Experts of a small language model: vocabulary 1684, a sigmoid router.
Below are experts of layer 4 (counted from 0) of a mixture-of-experts language model. Rows are named router (the router's row for the expert), gate (a neuron's input weights, with its number), up (a neuron's input weights, with its number), down (a neuron's output weights, with its number) and show model dimensions 0-159. Each number is 500 + 25 x the weight over its row's rms, rounded and kept within 0 to 999. Numbers have three digits each.
Before each expert's rows: a language model's description of what the expert responds to; "raises" lists some tokens whose logits its average output raises strongly, later layers aside. This comes from a sample of Wikipedia text that the model never trained on.

# expert 32
It responds to: Line breaks and word starts. Line breaks ending infobox or list fields, plus word-initial pieces like re, e, well, such as (re)plies, (well)-spaced.
raises: "-", "-c", "-s", "h", "|"
router:420503498506480490519521462509505513489514474494507479497551515484538497470478523538493466486531514463496502483491501515495506483505476516503522517481533465519501514519517524529477516511495508508480532451548484485510521486489460491502458482513448502464485493530513525487523505468482540442539520475502470514478522477468507482498500500490489494491505499451544488513513492490506520448547513483514481504501504559534489452528511507452487531462532510536518503452500532474483554542530506
gate10:533511515498482468497485501502497481500522527480463486470489492521459514497522505506482434494485474495498517501515479479454525490469466527500478512538529483532513484487479516497481472456494506533509499495468536458520490503516499520474478471500481492487483524521501516476498519517485490478532504478463496512470494478456478426454499473483529530470508453565483462491484509513451507508515538519514529516506503504525453428491526487485526522455498541533506557506509532490507531492488461
up10:498509490528502465503479492511544474482528552492455542502486501528493527484519510527455509496512541488492525503508460521509516491487470554511485482481498465545488507491516472517456521499507489513524477520482489499534474499585539497502519486468489461480507549521505541471472479478484503478533462507478540534459501502523543477516502514486500521534480506503490518509477534494499496529531531513502450524504507502524519476525493538502531511500502570544487525468499532501459518535523479
down10:465493498500514494548518480450522526484470505484488454531491513517512480508496519484503509480524516460514472482527473483458552485519485505508512475511489501489498517517471479498576495521488486491508490480462541521451544509515529473536502511505466508542485528487486490492542493523493540500504503513547496456483474497515480539488550481482486538499515521455521545447517517508517510502498515479487523505428493473498518510506501484467484527499519495521480498459491517535495556450454484

# expert 17
It responds to: Line and section breaks. Row-ending pipes with line breaks, paragraph breaks after sentences, and == heading markers that open or close section titles.
raises: "|", "S", "P", "The", "T", "M"
router:464457505452473499494505515526511503490430500505509454498532488506546489509485557509496485467504521458506472515456540461510489476523491528483509530515484472492489498514510572544469528493527544517482483461491502503520497527477452495510495527495495490487474522536572512485495512510515532464513483519507472502478490490510504510487527490489493481504515522500499492494535501503521537486551491432530458498515525501526496451535495507488490528458525481521509537464505491468502533491522496
gate14:535468513510495461470497497559510528467473497488494454490500475521477532534533532533533486510533565557541486479469504456504481496482514515455508560489479502506510538480492494475544498494540483519489502484526520472512456522465492510525512520506512484513550521496483505503527508490532519478512486517500510467497519471544485479497506522524473503471518480477475473508485504448433475506480532505477488504508513511463494484504473503485489486530476502524506506475463480504494511439474451
up14:465486507546495566478483501505503480505484479479480523522534495478523503489539503482519501508467456487488488497538449514480525544493546468545466471509508449523504479520502497531478549470501496484517476483492545513481528483509511505533523468510507543511482512472478504532531484500465463475484523448483500515528481497502475519465497465493511511502484502524542532476478508517559526509500474452515549485490480484542497529491523486501533523460481494489489488518525514490514516540525559
down14:544505486495519486507497494542502483510526507502493532520440491493553496503507519518496487512505473454530535507460453495529513460526497488485546478536479540510545550453484498464525445519502530494494498526519472516522458513501511523456467517499522501541545492493439538515493488498526475455506487494486521520481497488513506516492466487521473521475482472456477463546514553478479502490528471541513497512520520526525498512523495542467516475478487480504503486470505517488507522515522495

# expert 36
It responds to: Mid-word i and ic. Middle pieces like i, ic, ent, pt before suffixes such as -ion or -ed, such as l(ic)ense, autist(ic), attem(pt).
raises: "i", "ion", "ac"
router:466503492459458518526515472525488529510484483495503480524522518487515493469497534507480512459526472503501531524481440469462477436505475506508535512501500484515533543487544507525473487533451516550483480459509489479523497466466453477503469509493444513494462468548518525523497499498542503472518508501541545505542496487494497494504521503484485514500498503526536491491516459484518492490531494453502476516492497526534506498529464531464483505457509495524492517445516531479486508527537491
gate4:493517537501465495535525482508477483491506455492504506519518486537499484514498434480516528467490489518502500557510469530482480532511486508495451497474440505480540445544490551501485524507478515475511456472510503513474515505467504497487475506493458506511518494458507501524477511484552522456501517508542525493529514526508492494524492494497454492529465468510510497467465526542493493472522525531522475524498472501551542503538517491518432536488533493476484526467527520526496501506500503
up4:519522493482489481440525449503496496446472524497518452485512463509477473508540545467486519499507440455486452497473483467515451523471492532494500533501537470500523519478502499508509543498493490494492508497506509488488487458483479480496519489506493495462480468564479488527522539515497505525464503546456488483456509536467492527475502505519476470490517542489468505537487480447512439503544513491502503493501495501465494480483521464492492525533499521531501489516469482515480482478483507
down4:544487490513518545467517536469528535538509475470460464485505513450561549460502537491499487531485483522492504463505462518525476488516503520452496500520524505470495500485455506511496503487464496457519460487500494509473550491438514465504483539510541522489489499511490460505488436508461501491489505477552490486505497523527536466516509490534514531495484495494511536492500544513488500493499502505454482487473500503538516496524468471483484533516512518536512501494472469490469491470509541

# expert 23
It responds to: E-ending pieces. Short pieces built on e or le, such as e, el, le, de, se, Le, inside names and words like Pers-e-us, Sud-e-ley.
raises: "en", "b", "g", "ad"
router:444473498474500496515528493520531535494496447497503514494492521485524486508521508524477489502497531471490469527512522480479506513506499516497530502528502464504529526516499516515505554529505534535474504471516543477566491523479471523484452519473444481485525514532498485447494502511477494460551526471498515543529522454525486501481496518515478507479509480505534487517512502436503502484533490460514464507535503510501521512536510504479484517437521496509495526494538565501489512562518493
gate1:490513549405470491493484503512501522477522482529466523521487500524470523480498553501491500484539494488505473548541537465488539503474476511489500483489474505519544525526514533484476514486514504527490535512498495495509468535528523492486532519463481470466472539510478483513514500507460557488534503528440520490482500510499457471447468488493534510534522433510500518508493481484516506497491468497475490525508517502478491506528522551489468516510553515497503465521531513492501490509500503
up1:466472468547522515449507501477501479535496475475525454493530500512533492511526485518516510524465518520503475478515484522483474486464535483483476514474506512493463495478552470502519493525506486471521471470504459519498517443524479490481502516539479441517523524483501452546499515502540453553527534478497465506489514463496531507525521507478461476545504508495520444533525517502480494498480498505531492539499500498480485487495481516471516500500448475542526544499511496453480530485500499
down1:523496469506527485530503504514472528511493550484493491468495488542501509502470530517472515460509498486517496510551507480483501520469493469461496520507502480525513498499505501493486504558458551499529538541534512463528473506530440466525485443479494537451483505526470503440461500479496519474525508477546484478509454524508488482517495451508490485516509484482498531511501534515502475491484494506514499536451468527457474537503466448511484522456507509494495466519484490531493509512518537